config = dict(
    balance_loss=0.00541,
    router_z_loss=0.001,
    init_std_o=0.0,
    warmup_steps=200,
)
Below are experts of layer 2 (counted from 0) of a mixture-of-experts language model. Rows are named router (the router's row for the expert), up (a neuron's input weights, with its number) and show model dimensions 0-159. Each number is 200 + 40 x the weight over its row's rms, rounded and kept within 0 to 999.
Before each expert's rows: a language model's description of what the expert responds to. This comes from a sample of Wikipedia text that the model never trained on.

# expert 29
Table pipes, heading marks
router,187,193,187,196,149,190,177,192,172,206,159,212,240,208,160,233,196,196,235,168,253,211,190,194,127,227,194,230,129,195,191,249,193,201,241,193,348,132,145,221,36,190,183,249,169,243,249,204,134,222,178,189,166,181,151,259,291,241,128,194,285,178,240,286,224,231,131,184,204,252,190,244,269,226,219,244,199,218,229,232,208,202,241,177,201,235,187,236,174,172,156,178,220,181,221,145,196,193,225,179,130,227,265,179,139,230,239,219,175,217,158,169,118,243,185,201,205,213,109,190,163,177,182,156,221,199,229,221,176,188,130,200,216,245,161,192,203,249,225,220,182,185,233,227,193,96,219,181,177,160,199,147,201,206,203,221,176,196,183,239
up0,139,151,187,184,207,222,182,213,175,258,229,192,231,189,181,235,223,221,182,205,192,187,259,183,195,271,156,200,236,111,252,293,156,163,247,120,181,157,138,168,227,210,128,239,236,147,190,230,162,176,218,244,262,167,193,232,213,145,157,234,170,188,277,205,150,150,140,210,170,187,263,242,266,126,173,195,150,206,190,161,153,218,139,285,195,114,217,217,190,163,143,246,215,216,231,141,198,197,151,174,190,200,115,191,177,169,180,258,193,216,251,188,202,180,221,215,158,193,223,158,181,225,174,231,178,218,213,175,251,275,201,195,193,209,247,268,185,181,228,217,235,226,165,159,181,175,200,302,163,109,173,100,210,160,162,208,255,220,175,172
up1,192,287,189,152,240,138,179,245,218,228,277,225,213,195,283,212,199,147,165,196,242,265,230,214,183,244,194,143,220,206,233,211,191,229,270,252,128,189,252,175,137,150,182,219,237,169,229,250,134,186,223,148,134,220,204,136,208,201,191,172,188,292,160,171,183,197,180,153,177,214,200,184,216,175,181,175,140,239,185,174,285,223,86,192,120,266,240,166,152,279,189,181,199,211,146,162,183,203,178,197,239,212,200,207,229,251,139,224,189,253,138,252,136,125,182,206,181,233,84,260,242,253,195,178,192,218,235,167,192,172,202,234,238,150,215,183,168,235,181,229,224,131,234,198,159,175,231,197,222,176,201,230,196,173,168,253,145,207,233,202
up2,291,182,186,202,197,188,154,203,124,242,249,191,163,199,184,290,219,187,192,258,239,230,214,181,199,192,124,195,191,149,201,288,259,198,190,216,241,191,234,186,193,262,235,243,171,130,259,238,184,171,224,218,226,150,139,184,226,241,167,202,150,281,144,219,268,133,132,205,273,207,200,217,180,138,142,205,228,173,193,184,199,261,222,167,257,219,245,170,206,232,175,214,204,212,175,181,154,237,177,262,101,200,219,225,166,131,211,225,223,213,235,231,194,232,194,154,167,202,239,206,110,268,187,165,162,192,195,147,208,267,243,193,213,178,201,95,175,220,180,179,248,237,236,210,176,120,225,229,215,157,214,292,185,245,166,128,156,190,205,227
up3,117,238,172,255,171,272,202,225,225,230,196,195,186,186,229,213,195,227,182,158,226,240,175,164,267,242,203,212,279,239,174,188,213,208,210,251,197,205,188,227,214,137,185,285,184,170,183,188,217,187,219,100,157,211,194,133,214,208,145,205,136,155,154,184,266,106,290,141,158,209,206,193,206,167,193,212,141,207,224,216,174,198,176,139,226,256,233,118,237,245,218,192,282,190,200,155,172,159,162,297,175,252,213,166,190,149,230,202,138,218,171,257,161,230,167,181,202,202,142,199,222,177,140,224,185,147,188,237,191,179,173,231,238,181,171,232,199,196,211,199,275,175,241,306,182,259,290,199,174,231,211,197,224,235,143,171,232,117,221,135
up4,217,130,193,232,182,255,165,196,177,200,213,210,230,198,201,197,183,234,194,171,192,209,203,127,232,168,209,200,186,193,136,196,199,190,190,167,202,235,271,171,185,169,195,154,204,172,288,138,125,234,180,290,209,249,213,218,210,157,264,131,236,128,210,198,193,258,186,169,246,206,161,228,208,248,155,235,239,181,210,281,249,190,287,200,216,215,220,144,175,221,266,172,170,260,174,250,152,167,213,262,203,202,128,164,164,226,191,119,322,224,141,196,261,196,178,205,145,169,214,180,164,221,159,198,203,156,290,171,155,215,183,212,144,206,255,133,165,206,233,213,226,159,149,189,230,268,278,243,231,223,125,194,191,188,236,179,172,217,258,125
up5,207,130,215,256,80,145,211,226,201,210,294,172,236,188,200,225,179,173,112,172,276,204,208,229,255,159,170,220,203,206,259,241,207,183,139,197,181,226,246,244,168,123,173,226,233,194,148,178,240,220,171,231,209,172,201,147,284,192,281,122,235,195,172,201,278,236,263,178,237,179,176,278,231,242,218,190,190,250,206,195,121,269,150,229,194,215,233,231,187,241,196,228,217,239,198,255,280,209,198,182,206,213,218,250,231,208,197,185,223,169,139,174,99,217,248,140,157,217,256,229,189,206,228,193,197,217,160,174,202,222,238,219,144,241,215,160,244,232,246,262,186,223,261,233,167,238,202,189,128,191,239,180,156,178,274,197,220,173,257,211
up6,170,170,233,163,225,141,255,194,211,190,195,127,261,231,220,200,173,228,253,179,158,193,185,247,247,225,235,250,251,206,201,228,166,203,161,210,219,167,138,140,179,168,174,132,187,132,154,264,194,251,206,205,223,226,226,96,176,209,303,195,188,314,264,185,280,197,259,217,242,164,250,197,148,226,221,205,206,223,161,253,178,177,210,175,174,221,118,150,164,123,169,180,181,195,232,226,184,212,261,169,239,190,235,130,143,255,208,159,208,165,238,250,222,161,198,248,245,165,202,195,198,224,201,230,210,178,165,179,228,152,156,233,181,153,163,164,192,184,248,292,164,138,184,221,215,113,172,192,231,214,128,237,278,180,140,201,201,180,186,242
up7,181,128,183,224,296,220,167,173,161,198,169,231,185,191,278,192,137,280,272,194,167,225,172,208,213,247,196,214,200,123,163,182,185,158,150,234,153,155,263,227,235,177,141,178,158,255,238,224,243,139,199,175,203,184,229,201,209,228,244,189,215,204,246,184,217,201,269,187,144,202,187,178,241,192,274,201,210,166,175,210,150,158,196,213,254,178,268,184,234,127,205,202,229,171,308,182,228,215,197,187,162,232,173,196,170,163,211,187,172,202,182,182,152,205,197,276,172,226,185,157,228,130,184,181,247,274,103,270,171,208,266,232,138,189,209,171,198,222,202,144,181,265,95,171,231,142,195,136,130,252,239,173,221,166,198,285,217,160,216,187
up8,272,196,180,244,197,233,165,218,199,262,128,185,221,260,272,143,228,214,247,184,187,202,169,194,203,216,237,223,167,207,263,143,158,215,150,245,166,191,240,221,243,178,172,144,194,185,270,166,158,230,201,175,255,184,271,265,198,180,193,175,185,217,209,225,64,188,231,136,160,200,166,187,210,280,191,194,123,156,187,237,127,229,168,206,227,261,155,213,250,259,231,217,204,146,212,126,158,184,154,258,173,194,201,267,203,256,209,202,139,159,226,211,149,228,268,201,192,206,205,185,240,179,218,214,179,274,231,244,233,213,155,182,180,124,148,225,245,180,246,238,176,273,167,153,236,194,183,206,215,108,148,166,171,228,160,226,266,162,239,216
up9,224,94,200,230,243,224,236,205,206,248,265,214,282,187,161,236,173,262,261,163,223,208,245,214,270,171,195,168,177,187,224,261,180,207,175,204,234,125,220,164,170,132,258,182,200,154,206,190,268,174,204,218,239,194,172,269,149,173,203,190,207,214,294,210,175,179,139,200,238,224,132,98,198,212,260,229,200,277,253,202,231,260,193,155,232,172,220,182,202,237,180,193,128,219,170,187,191,212,230,220,190,191,219,169,196,262,202,191,240,183,269,227,213,247,171,257,201,275,151,206,153,184,245,143,226,120,177,176,175,141,166,108,192,182,217,213,208,203,233,275,229,170,184,225,186,240,177,125,188,194,242,233,306,144,258,162,201,205,219,215
up10,180,237,162,110,219,237,226,215,227,113,261,215,221,220,196,207,113,153,235,177,236,205,257,206,180,271,129,191,254,228,165,198,212,216,186,176,159,185,263,240,215,189,204,190,263,186,292,125,208,150,180,229,203,181,217,207,163,213,268,233,192,285,235,193,171,277,199,85,145,187,196,85,268,179,189,217,222,159,198,229,137,190,153,196,229,127,126,171,220,195,113,255,213,233,212,233,191,179,206,170,226,226,234,227,185,191,207,160,192,138,159,202,136,176,225,190,260,189,212,186,211,198,202,169,167,118,187,179,217,227,191,179,198,241,185,176,233,220,295,211,155,174,223,249,248,164,270,185,206,197,228,138,147,223,210,171,200,197,172,154
up11,170,213,208,174,141,190,184,244,233,196,152,192,230,175,260,159,223,196,265,209,177,216,133,207,200,250,260,200,207,134,182,142,219,208,240,302,201,255,161,267,170,298,89,156,248,204,224,173,216,117,143,240,125,212,274,232,235,269,192,206,202,186,196,185,227,188,241,136,216,205,216,223,172,185,199,196,239,269,224,246,187,178,235,175,223,174,278,208,193,212,149,189,241,201,180,134,190,164,204,196,212,184,164,119,257,202,197,205,159,246,217,182,215,168,226,191,149,152,194,221,207,178,220,176,264,185,261,251,207,243,298,207,216,195,190,213,154,115,268,214,225,213,114,158,125,189,172,137,220,183,173,231,230,261,221,200,184,255,184,162
up12,200,173,215,229,220,214,151,215,186,216,240,223,178,222,229,154,122,209,215,271,150,154,188,212,171,228,197,153,185,272,198,208,209,123,236,147,185,199,211,166,221,204,183,177,138,231,219,102,132,317,248,188,199,207,243,158,159,228,171,166,133,234,149,181,195,262,151,194,186,239,120,302,227,201,203,136,238,223,142,227,172,182,271,191,223,185,200,239,145,361,182,138,223,257,161,175,228,169,167,239,141,210,201,191,182,216,210,212,234,157,154,196,186,198,224,134,145,222,230,239,207,177,156,257,190,159,173,277,178,217,163,191,188,234,215,209,192,200,199,183,191,162,234,174,203,235,144,171,185,234,234,247,240,216,246,262,201,256,228,238
up13,226,142,146,179,162,124,265,156,225,226,248,200,186,234,214,243,198,200,228,183,245,191,112,197,173,161,182,248,272,130,249,201,195,242,218,143,189,167,167,276,210,214,155,215,201,138,223,245,264,177,196,272,188,196,165,213,177,270,199,186,165,234,190,195,228,250,181,197,204,206,151,129,288,138,278,220,171,179,236,209,138,213,178,199,173,213,203,131,217,200,274,185,223,236,240,156,244,91,238,196,256,192,106,236,172,89,173,192,195,198,186,161,207,243,252,214,254,212,272,203,205,211,261,236,179,207,271,155,155,236,159,132,214,219,177,235,201,185,163,219,183,204,166,235,160,209,179,218,192,198,113,222,139,201,154,219,230,213,187,226
up14,168,142,193,153,176,223,195,209,229,198,236,206,206,244,183,276,188,146,182,179,210,174,181,171,146,204,234,174,136,143,206,130,149,256,197,256,209,217,207,164,307,213,205,167,221,208,213,247,210,212,194,177,157,242,136,235,178,188,214,264,181,223,141,158,169,167,197,140,224,215,220,232,237,276,137,104,213,197,170,251,200,218,174,201,194,164,173,189,163,149,195,212,190,188,194,163,218,175,126,176,242,171,246,195,210,230,169,216,219,131,199,304,206,182,216,176,196,273,203,197,297,226,132,210,226,145,121,230,180,170,229,201,259,184,283,238,258,264,202,261,214,200,218,303,214,298,194,187,175,198,205,137,242,208,162,195,138,150,248,164
up15,177,203,237,122,230,114,233,157,181,215,199,198,184,160,223,185,194,154,168,220,336,146,212,236,190,233,253,198,165,216,161,251,209,231,286,229,296,138,175,164,162,204,189,278,217,228,218,192,223,183,160,209,192,161,207,200,216,205,202,197,189,167,178,245,205,205,159,194,191,215,188,222,213,160,160,228,173,214,285,273,222,189,149,178,224,265,186,190,240,137,205,137,140,220,186,190,178,154,164,209,276,191,225,244,176,186,195,166,228,177,180,208,173,248,110,234,277,199,191,139,181,228,179,228,181,198,160,202,229,192,177,314,299,205,205,178,151,301,168,158,103,225,254,208,232,258,212,174,176,197,196,162,153,226,153,228,219,181,149,168
up16,272,197,164,184,252,215,170,155,150,222,200,241,286,254,195,256,151,204,196,155,174,173,256,243,211,178,144,269,182,226,192,105,228,239,133,200,212,153,223,242,188,185,175,232,280,180,241,254,210,297,199,177,184,178,136,182,183,176,204,260,183,243,243,155,176,184,133,162,155,250,263,204,189,225,176,251,170,220,239,198,199,167,190,162,194,215,169,213,189,212,218,222,181,173,154,192,212,141,245,224,96,210,242,246,130,265,223,123,196,238,149,219,218,183,242,206,159,194,231,165,148,187,200,212,158,267,237,163,167,203,179,177,191,198,278,145,187,193,228,230,173,198,124,274,203,240,292,146,201,156,191,188,274,161,175,249,212,177,235,142
up17,225,195,250,203,259,233,267,168,208,191,215,205,144,262,227,182,233,227,245,260,285,208,209,215,210,157,185,146,278,197,210,237,230,165,248,201,157,249,139,219,272,152,189,219,181,106,249,214,168,122,214,197,218,138,248,266,253,232,217,165,159,229,166,223,171,193,155,164,189,266,229,210,187,154,109,201,206,178,241,209,158,265,200,202,212,231,200,100,230,160,164,229,264,159,201,197,217,150,194,276,180,90,209,153,149,147,222,118,175,191,175,192,162,194,203,218,215,207,223,163,182,237,177,181,124,246,163,210,224,228,184,198,123,154,228,276,221,207,165,174,119,228,200,220,179,190,190,237,221,249,168,169,171,279,208,196,179,166,221,173
up18,248,209,169,146,165,223,222,263,270,172,184,206,196,201,194,226,193,159,183,225,272,217,183,251,207,197,217,124,163,252,192,217,200,190,270,208,199,250,246,153,185,193,201,134,244,191,180,188,129,246,176,198,257,266,157,196,205,206,186,239,264,213,158,191,231,245,192,213,213,178,181,285,188,214,181,193,216,160,175,185,264,274,203,212,162,274,197,219,321,191,226,222,145,180,134,162,223,219,182,207,234,230,216,158,138,152,205,114,149,148,258,242,210,226,116,181,220,236,189,275,289,164,174,168,202,237,213,145,185,160,247,282,214,174,246,166,226,201,150,177,179,223,263,235,197,178,173,143,224,189,160,175,122,174,182,146,264,188,119,199
up19,165,177,179,234,201,222,256,176,148,189,201,180,217,238,231,162,106,226,141,188,159,177,198,213,208,262,280,220,248,147,215,155,210,219,206,188,153,161,253,155,234,197,198,178,197,313,166,135,217,238,185,219,207,230,189,144,180,173,145,236,194,234,191,76,255,186,149,162,175,154,151,252,167,175,232,172,171,244,245,176,283,233,221,236,229,254,235,234,231,217,161,131,152,240,194,205,207,201,290,130,169,272,207,159,245,190,250,218,238,176,170,265,229,206,186,210,198,209,199,235,190,163,164,219,196,225,176,220,244,269,273,163,197,174,234,153,189,91,188,225,217,237,215,179,179,182,181,290,198,240,218,182,157,209,135,187,238,269,171,174
up20,137,195,227,214,196,142,176,222,198,170,170,254,257,225,190,248,219,213,169,280,183,80,176,217,190,179,179,220,214,124,167,201,189,141,226,197,256,179,160,232,217,200,232,206,270,233,167,251,155,124,116,89,241,222,184,238,196,160,233,235,155,252,199,171,208,258,263,208,212,223,122,190,164,177,196,178,174,177,193,175,168,183,233,174,300,206,171,136,222,183,158,255,258,192,169,238,229,146,124,199,187,248,243,223,227,155,226,154,212,260,175,197,232,137,171,235,263,168,208,246,281,181,186,234,234,258,194,263,238,242,206,188,187,231,230,215,285,214,212,177,212,141,172,212,250,237,139,212,219,154,203,211,230,166,280,200,208,191,236,187
up21,231,215,223,165,126,176,109,240,250,209,239,206,113,166,126,237,161,217,195,178,186,240,221,141,192,236,289,195,254,191,219,181,240,210,128,192,261,164,156,190,180,209,218,223,198,186,233,196,214,234,164,280,238,228,196,254,146,169,173,224,183,209,222,238,188,152,157,183,223,205,229,229,187,213,232,171,181,158,262,202,190,204,233,168,188,187,220,176,224,117,222,237,143,171,221,225,189,130,152,155,266,260,132,243,177,182,189,202,188,212,146,223,144,210,125,285,206,302,169,217,229,239,163,206,233,220,235,158,190,144,242,189,178,215,174,271,265,214,137,259,212,181,134,227,195,217,214,204,183,182,215,191,178,352,189,159,154,207,207,253
up22,189,212,190,211,227,212,192,229,178,245,234,284,253,163,141,237,145,212,93,160,251,189,199,226,140,217,123,189,257,224,159,156,189,217,256,206,199,219,293,156,185,195,211,211,203,261,255,163,166,205,172,195,228,164,249,110,267,182,162,170,155,249,228,203,193,217,225,134,158,216,157,229,207,217,245,170,236,193,198,167,190,191,260,219,151,192,159,160,232,165,153,247,151,158,181,156,228,149,214,176,249,143,217,165,127,193,251,158,249,219,244,206,129,224,174,186,173,240,226,184,250,109,221,178,273,166,204,107,236,226,178,227,256,168,213,130,176,219,225,212,206,123,264,197,222,247,181,94,212,173,216,171,208,162,225,150,212,196,183,199
up23,178,208,198,226,199,244,142,221,166,259,256,120,202,138,196,220,212,211,163,263,135,271,219,259,177,188,211,161,175,172,195,159,210,152,140,202,268,168,261,251,193,120,175,171,170,161,168,269,146,196,202,159,176,197,153,169,153,194,227,178,159,151,200,121,235,207,155,228,140,183,201,195,146,210,213,213,255,191,77,208,244,282,196,160,185,207,153,196,142,168,175,208,182,201,209,208,187,227,280,211,208,116,227,235,238,260,148,133,231,181,271,141,217,226,247,242,230,218,233,198,139,189,272,233,214,199,243,199,177,190,174,167,274,237,161,118,209,236,269,203,219,226,202,216,223,272,173,231,221,237,211,150,231,229,196,219,173,182,265,209
up24,205,236,239,169,163,193,141,213,125,187,134,222,157,232,238,212,118,153,229,193,190,214,205,169,207,174,295,144,210,244,219,136,132,210,299,248,195,131,243,271,171,120,191,242,172,199,191,249,123,204,125,225,252,167,204,213,223,175,220,251,228,206,222,206,245,207,151,204,167,156,166,206,170,162,135,237,238,213,237,227,189,175,193,243,232,216,202,201,182,143,280,195,172,162,128,216,192,181,197,178,245,182,176,211,198,189,204,207,190,222,191,174,174,193,205,259,199,193,161,234,135,140,113,227,231,152,169,247,144,243,223,231,192,160,243,274,194,188,248,226,191,154,248,242,165,269,230,146,236,293,187,202,154,239,174,179,111,196,260,175
up25,196,275,240,203,233,182,228,215,169,206,140,229,184,268,221,181,138,216,59,157,180,209,227,210,144,255,175,210,149,189,227,204,89,192,196,202,150,213,179,237,165,167,228,173,176,218,179,252,236,191,179,208,242,142,246,148,222,206,207,202,198,258,195,128,200,172,188,157,210,173,185,154,235,307,238,225,246,203,244,160,249,149,201,234,211,180,241,243,226,251,192,163,179,161,205,267,232,189,156,219,207,192,206,167,226,210,213,141,220,216,191,196,261,166,158,237,255,207,159,231,222,166,252,183,155,186,183,190,175,240,110,231,193,254,163,217,160,223,219,230,122,103,203,152,201,289,151,219,285,243,204,181,170,191,180,156,113,215,269,201
up26,106,137,192,182,198,202,181,259,220,200,137,160,227,180,209,232,166,243,234,208,187,121,116,144,221,152,193,242,195,157,253,212,250,203,200,231,236,166,189,224,174,182,157,154,190,242,172,195,171,254,173,193,260,242,170,158,212,153,222,187,288,183,125,123,224,191,213,222,182,162,214,196,208,167,224,246,175,250,250,220,148,249,340,166,182,141,229,202,139,210,301,222,189,196,218,195,287,171,260,226,181,195,222,170,261,151,249,147,153,216,212,238,195,214,181,226,212,216,190,190,206,234,242,190,207,178,196,224,294,155,141,160,218,185,227,206,217,233,189,186,152,208,185,233,188,73,222,241,178,160,232,228,273,192,211,201,249,220,161,240
up27,206,202,179,186,205,217,216,174,166,222,162,239,268,236,214,245,225,277,185,170,209,190,179,204,204,253,122,158,179,267,212,235,282,160,255,238,179,235,150,228,198,132,209,198,213,132,262,179,126,178,269,234,166,283,183,176,200,150,203,183,119,207,226,202,202,206,179,304,183,217,200,230,206,232,210,201,150,244,194,150,142,252,242,160,119,271,212,200,200,233,237,175,301,235,226,206,165,181,100,211,200,201,141,200,257,177,210,180,233,255,186,240,206,193,195,154,204,187,151,246,184,226,127,179,261,205,199,257,201,203,242,198,141,175,137,212,207,219,136,219,250,146,220,241,185,208,184,210,245,212,242,241,227,230,67,221,193,238,215,208
up28,174,152,161,213,170,247,262,175,203,172,223,214,181,202,220,224,203,205,177,72,186,230,196,259,221,253,185,195,260,186,240,232,193,169,184,232,211,241,143,178,222,203,229,132,190,194,219,207,231,251,194,173,245,271,234,221,228,190,139,205,170,270,197,120,258,178,239,159,235,201,258,163,195,178,170,233,180,174,246,194,185,233,192,190,235,99,174,221,238,177,185,230,134,260,185,148,309,195,264,190,208,223,200,139,186,167,288,170,251,169,276,208,182,176,248,180,198,120,269,265,196,209,135,214,218,220,247,216,262,224,135,230,285,215,250,238,221,157,204,189,276,195,162,229,158,203,230,224,253,171,204,217,153,184,209,129,196,159,179,134
up29,141,182,276,171,266,217,229,251,223,230,192,199,170,192,228,134,195,216,222,188,158,225,208,165,252,230,211,248,178,258,166,193,166,206,227,170,160,123,226,188,98,128,164,242,208,161,215,154,204,254,201,256,146,222,196,276,193,191,237,225,134,284,189,225,181,186,258,109,235,233,166,188,217,209,247,110,217,168,269,164,206,283,196,280,199,182,213,237,162,218,181,232,237,251,225,203,203,215,171,151,203,141,207,200,194,251,245,194,222,166,119,186,148,206,304,161,232,176,239,256,240,148,210,268,206,154,226,215,248,248,285,212,183,199,208,211,222,218,226,180,208,148,213,219,164,244,214,154,221,182,237,187,302,203,202,171,151,218,211,229
up30,175,285,265,253,190,126,193,206,214,171,167,212,210,207,164,161,115,174,169,187,219,267,177,238,208,280,215,212,201,253,244,229,240,182,186,218,213,234,250,254,238,140,189,175,237,211,262,170,191,217,183,171,145,221,177,144,150,172,196,140,196,211,228,156,190,146,184,185,119,200,183,228,185,193,194,148,219,128,166,155,188,232,220,179,246,230,125,185,235,314,196,112,304,157,182,130,228,157,208,159,206,192,192,200,169,223,241,135,223,211,184,208,158,190,264,257,135,224,173,152,152,189,189,138,282,219,235,172,206,144,215,224,185,185,252,184,209,214,263,183,218,244,208,156,219,241,205,171,248,176,247,256,149,237,265,194,231,122,192,178
up31,193,194,193,220,108,174,76,217,150,177,200,210,107,231,136,208,253,201,176,199,126,219,208,247,215,242,171,196,257,212,192,237,224,146,205,201,255,142,214,219,145,185,164,222,181,228,219,216,236,236,238,237,188,253,241,245,179,190,200,225,145,226,195,173,229,161,163,163,156,238,190,206,213,142,171,243,213,210,163,100,276,183,214,183,269,180,163,205,225,173,245,171,200,209,194,163,190,197,233,249,219,212,99,239,159,240,177,225,134,272,250,195,145,152,257,269,181,200,173,196,171,150,218,181,235,178,209,251,251,195,157,116,199,220,233,260,132,204,254,226,172,125,210,273,207,204,201,186,192,198,282,222,180,179,121,245,145,151,204,198
up32,183,256,254,183,190,196,211,232,138,237,189,254,199,210,178,174,204,175,154,147,208,283,189,217,201,182,254,222,253,245,205,151,133,210,218,224,162,228,176,204,149,195,215,217,209,276,201,152,202,171,229,213,209,188,238,147,220,174,183,213,245,246,206,185,208,225,187,218,284,198,127,200,256,165,231,223,183,162,203,261,175,222,171,179,217,183,160,207,155,167,142,234,215,164,127,155,237,222,201,250,94,255,171,200,199,211,257,274,203,230,157,158,152,141,223,194,119,162,198,158,268,210,256,175,245,208,178,239,207,258,200,155,159,147,201,229,287,255,201,151,231,172,264,72,196,229,202,219,192,199,176,195,296,103,165,226,257,153,230,175
up33,161,229,172,229,235,162,172,180,182,152,232,195,186,185,207,178,232,276,204,215,174,176,166,192,226,293,221,253,278,142,241,183,247,186,213,145,223,234,199,155,159,243,242,202,181,199,162,248,259,231,258,231,152,275,251,178,219,221,144,179,220,203,113,213,187,174,156,193,197,222,214,208,116,235,210,256,278,235,243,196,306,211,267,187,192,210,238,121,192,250,168,214,177,188,137,191,128,215,115,217,162,277,175,184,198,219,173,281,166,214,178,195,194,193,184,127,191,136,161,137,197,151,151,252,236,236,189,164,211,194,137,204,174,298,142,247,180,189,137,240,186,219,159,160,183,221,150,135,189,217,246,185,223,183,206,179,211,176,216,153
up34,177,134,231,153,221,229,216,185,185,186,207,247,190,169,175,182,236,143,239,228,162,145,191,111,197,173,204,175,212,93,220,115,172,116,232,168,300,154,199,218,188,159,203,178,216,196,166,170,251,202,193,230,101,247,164,283,191,204,169,186,220,160,221,186,210,188,115,204,198,244,219,178,234,208,211,226,260,310,185,189,160,196,272,109,192,217,207,232,189,181,251,219,190,165,132,186,117,173,220,133,204,184,195,194,169,196,147,163,159,143,230,217,162,182,232,272,153,184,246,242,154,109,235,175,235,202,184,286,174,166,258,216,210,207,186,186,195,151,204,148,184,222,147,180,177,214,172,150,201,262,187,157,145,203,177,144,192,223,168,210
up35,178,185,167,167,205,291,184,219,211,199,232,193,188,258,200,94,180,170,182,231,205,220,156,252,197,251,209,281,234,256,182,246,210,198,157,247,158,150,284,186,208,229,137,120,167,200,217,167,222,161,232,222,204,227,230,115,221,216,258,133,107,238,181,134,163,206,176,237,160,191,248,251,189,183,176,206,183,144,237,238,228,183,174,219,141,171,135,180,187,195,184,96,205,184,136,268,237,258,215,195,193,172,246,184,197,198,245,187,193,243,175,294,165,213,161,183,229,231,213,183,220,197,224,128,197,159,185,194,142,184,207,155,182,205,197,224,195,228,241,329,211,230,151,235,229,258,132,237,144,175,156,172,213,140,205,183,163,202,235,244
up36,180,249,242,201,219,198,192,204,230,197,179,181,163,210,152,175,207,159,275,228,155,139,244,209,230,218,175,130,213,246,167,222,133,188,204,161,160,290,192,232,192,159,309,295,151,148,137,188,201,199,109,248,197,163,215,229,167,243,232,165,247,218,257,206,224,192,246,186,195,184,173,165,178,140,121,136,224,276,235,169,229,222,153,248,185,158,186,250,135,173,103,244,160,205,228,238,223,143,202,167,178,218,162,246,250,207,139,181,292,252,246,173,165,234,170,232,204,197,215,196,174,232,200,206,265,198,226,190,128,158,202,234,185,205,151,196,192,261,179,190,214,251,191,217,226,223,199,166,174,159,124,155,263,226,191,190,203,280,143,211
up37,208,218,219,231,208,207,163,132,279,188,258,255,233,150,234,178,203,193,178,179,151,195,207,220,179,214,268,203,117,240,126,220,266,183,206,204,187,196,213,117,242,220,131,265,161,178,185,172,228,242,241,150,206,205,171,148,305,168,198,180,198,169,221,216,167,236,131,221,149,231,236,106,217,153,179,264,257,241,260,123,188,271,249,242,196,225,187,232,236,254,204,169,186,152,234,218,200,207,188,189,270,205,168,214,204,147,281,233,208,205,163,229,151,196,212,196,217,228,247,235,235,195,161,177,143,176,178,250,270,170,194,287,102,158,232,229,179,140,246,135,236,161,213,230,210,153,214,197,244,286,192,180,221,192,223,169,224,215,213,189
up38,216,199,201,161,199,232,161,278,180,119,50,226,228,233,246,240,206,211,183,221,231,227,183,194,201,117,242,185,186,248,187,154,203,203,210,264,263,151,175,184,198,179,188,128,256,182,145,68,236,229,185,264,242,199,236,145,180,183,168,191,264,201,118,280,174,174,166,207,181,91,177,244,203,217,255,205,190,183,232,264,196,227,222,142,234,207,188,192,203,166,219,188,198,262,168,199,190,247,153,253,182,190,219,171,162,227,253,173,298,260,216,186,165,189,186,204,251,212,269,242,209,274,248,199,197,188,227,139,163,174,221,303,202,210,192,181,164,185,201,179,180,184,171,168,208,221,228,249,225,202,212,212,208,235,173,162,215,152,230,179
up39,199,265,163,235,205,218,167,158,236,224,246,190,148,198,242,182,215,189,106,189,251,154,197,160,86,205,180,98,125,186,207,237,217,233,172,222,152,193,165,280,153,203,132,156,193,172,195,163,206,192,219,174,146,196,166,210,122,213,189,267,174,150,201,177,163,191,229,238,249,206,160,225,294,193,309,217,221,193,187,200,245,239,209,253,184,150,234,196,183,248,229,208,126,169,242,195,182,170,234,183,179,232,249,215,233,203,202,215,137,114,230,130,258,239,298,211,185,149,164,169,226,200,216,245,254,201,203,233,206,193,179,105,149,209,176,216,215,147,237,233,158,251,143,252,179,222,221,225,188,183,225,199,231,234,188,265,238,204,191,255
up40,198,180,144,150,220,298,231,223,177,229,247,147,213,176,252,208,158,230,249,210,199,246,133,204,195,90,257,176,170,247,220,181,172,243,162,190,229,200,189,148,245,196,159,231,201,129,194,229,163,215,199,194,215,177,174,129,214,176,207,195,224,227,130,122,188,178,255,282,179,153,170,198,248,182,190,206,194,236,235,222,148,247,179,181,217,210,238,151,137,196,234,182,189,296,254,263,197,202,271,267,204,135,230,251,263,211,185,199,213,156,285,182,227,151,136,187,179,223,228,205,161,188,266,263,160,166,198,200,207,232,196,180,233,280,211,177,122,185,203,167,216,166,245,261,151,229,190,179,192,204,120,181,170,234,136,130,202,222,242,128
up41,199,260,262,205,173,269,183,135,221,194,145,87,253,170,154,179,207,162,218,244,136,149,155,176,171,251,204,202,220,160,253,256,177,164,233,191,228,249,199,193,210,272,158,156,193,212,264,172,203,170,238,156,180,210,100,239,184,191,221,150,172,192,179,216,169,184,254,210,211,174,192,203,165,210,239,146,247,246,285,172,187,176,237,210,140,121,177,183,269,236,215,182,157,211,234,169,139,217,174,202,145,215,220,153,172,260,210,198,144,250,182,171,249,184,244,196,125,208,269,201,181,174,288,133,209,173,206,228,203,220,192,222,190,203,231,164,100,285,190,208,287,245,213,201,191,205,215,150,208,299,182,247,218,236,208,193,220,236,206,251
up42,226,211,153,227,212,236,200,179,167,210,182,218,166,173,244,217,168,229,184,245,205,139,203,196,235,209,146,191,233,265,169,177,149,163,241,240,167,218,104,217,210,243,175,233,222,177,161,239,226,204,174,126,183,240,117,144,172,197,244,221,211,266,216,189,210,161,164,281,187,178,181,190,211,154,111,272,270,215,209,198,277,182,152,318,118,216,223,229,180,125,265,208,163,214,125,138,196,190,299,206,185,193,195,208,208,152,211,189,170,173,208,200,231,217,155,185,166,192,159,215,183,218,232,191,178,205,184,201,201,118,206,232,181,212,215,221,285,247,195,237,204,230,268,178,239,163,129,170,317,187,166,195,233,209,277,124,192,247,228,208
up43,296,230,179,243,266,206,205,173,266,201,174,218,173,191,197,177,150,254,190,235,97,222,187,163,176,231,190,240,201,177,245,178,198,158,254,153,165,231,199,271,155,184,233,71,175,217,172,121,274,161,243,183,217,224,267,234,292,236,176,136,124,233,216,185,165,210,185,239,189,256,239,195,163,228,156,254,181,258,257,221,151,195,214,216,233,101,190,197,176,163,252,231,186,138,215,215,248,204,143,234,161,190,203,252,124,259,163,226,203,218,137,235,226,167,195,158,228,212,242,195,202,236,208,243,133,241,187,123,193,203,246,186,195,206,239,253,199,197,203,206,135,189,237,168,257,186,189,216,234,147,185,240,181,193,145,172,172,217,237,224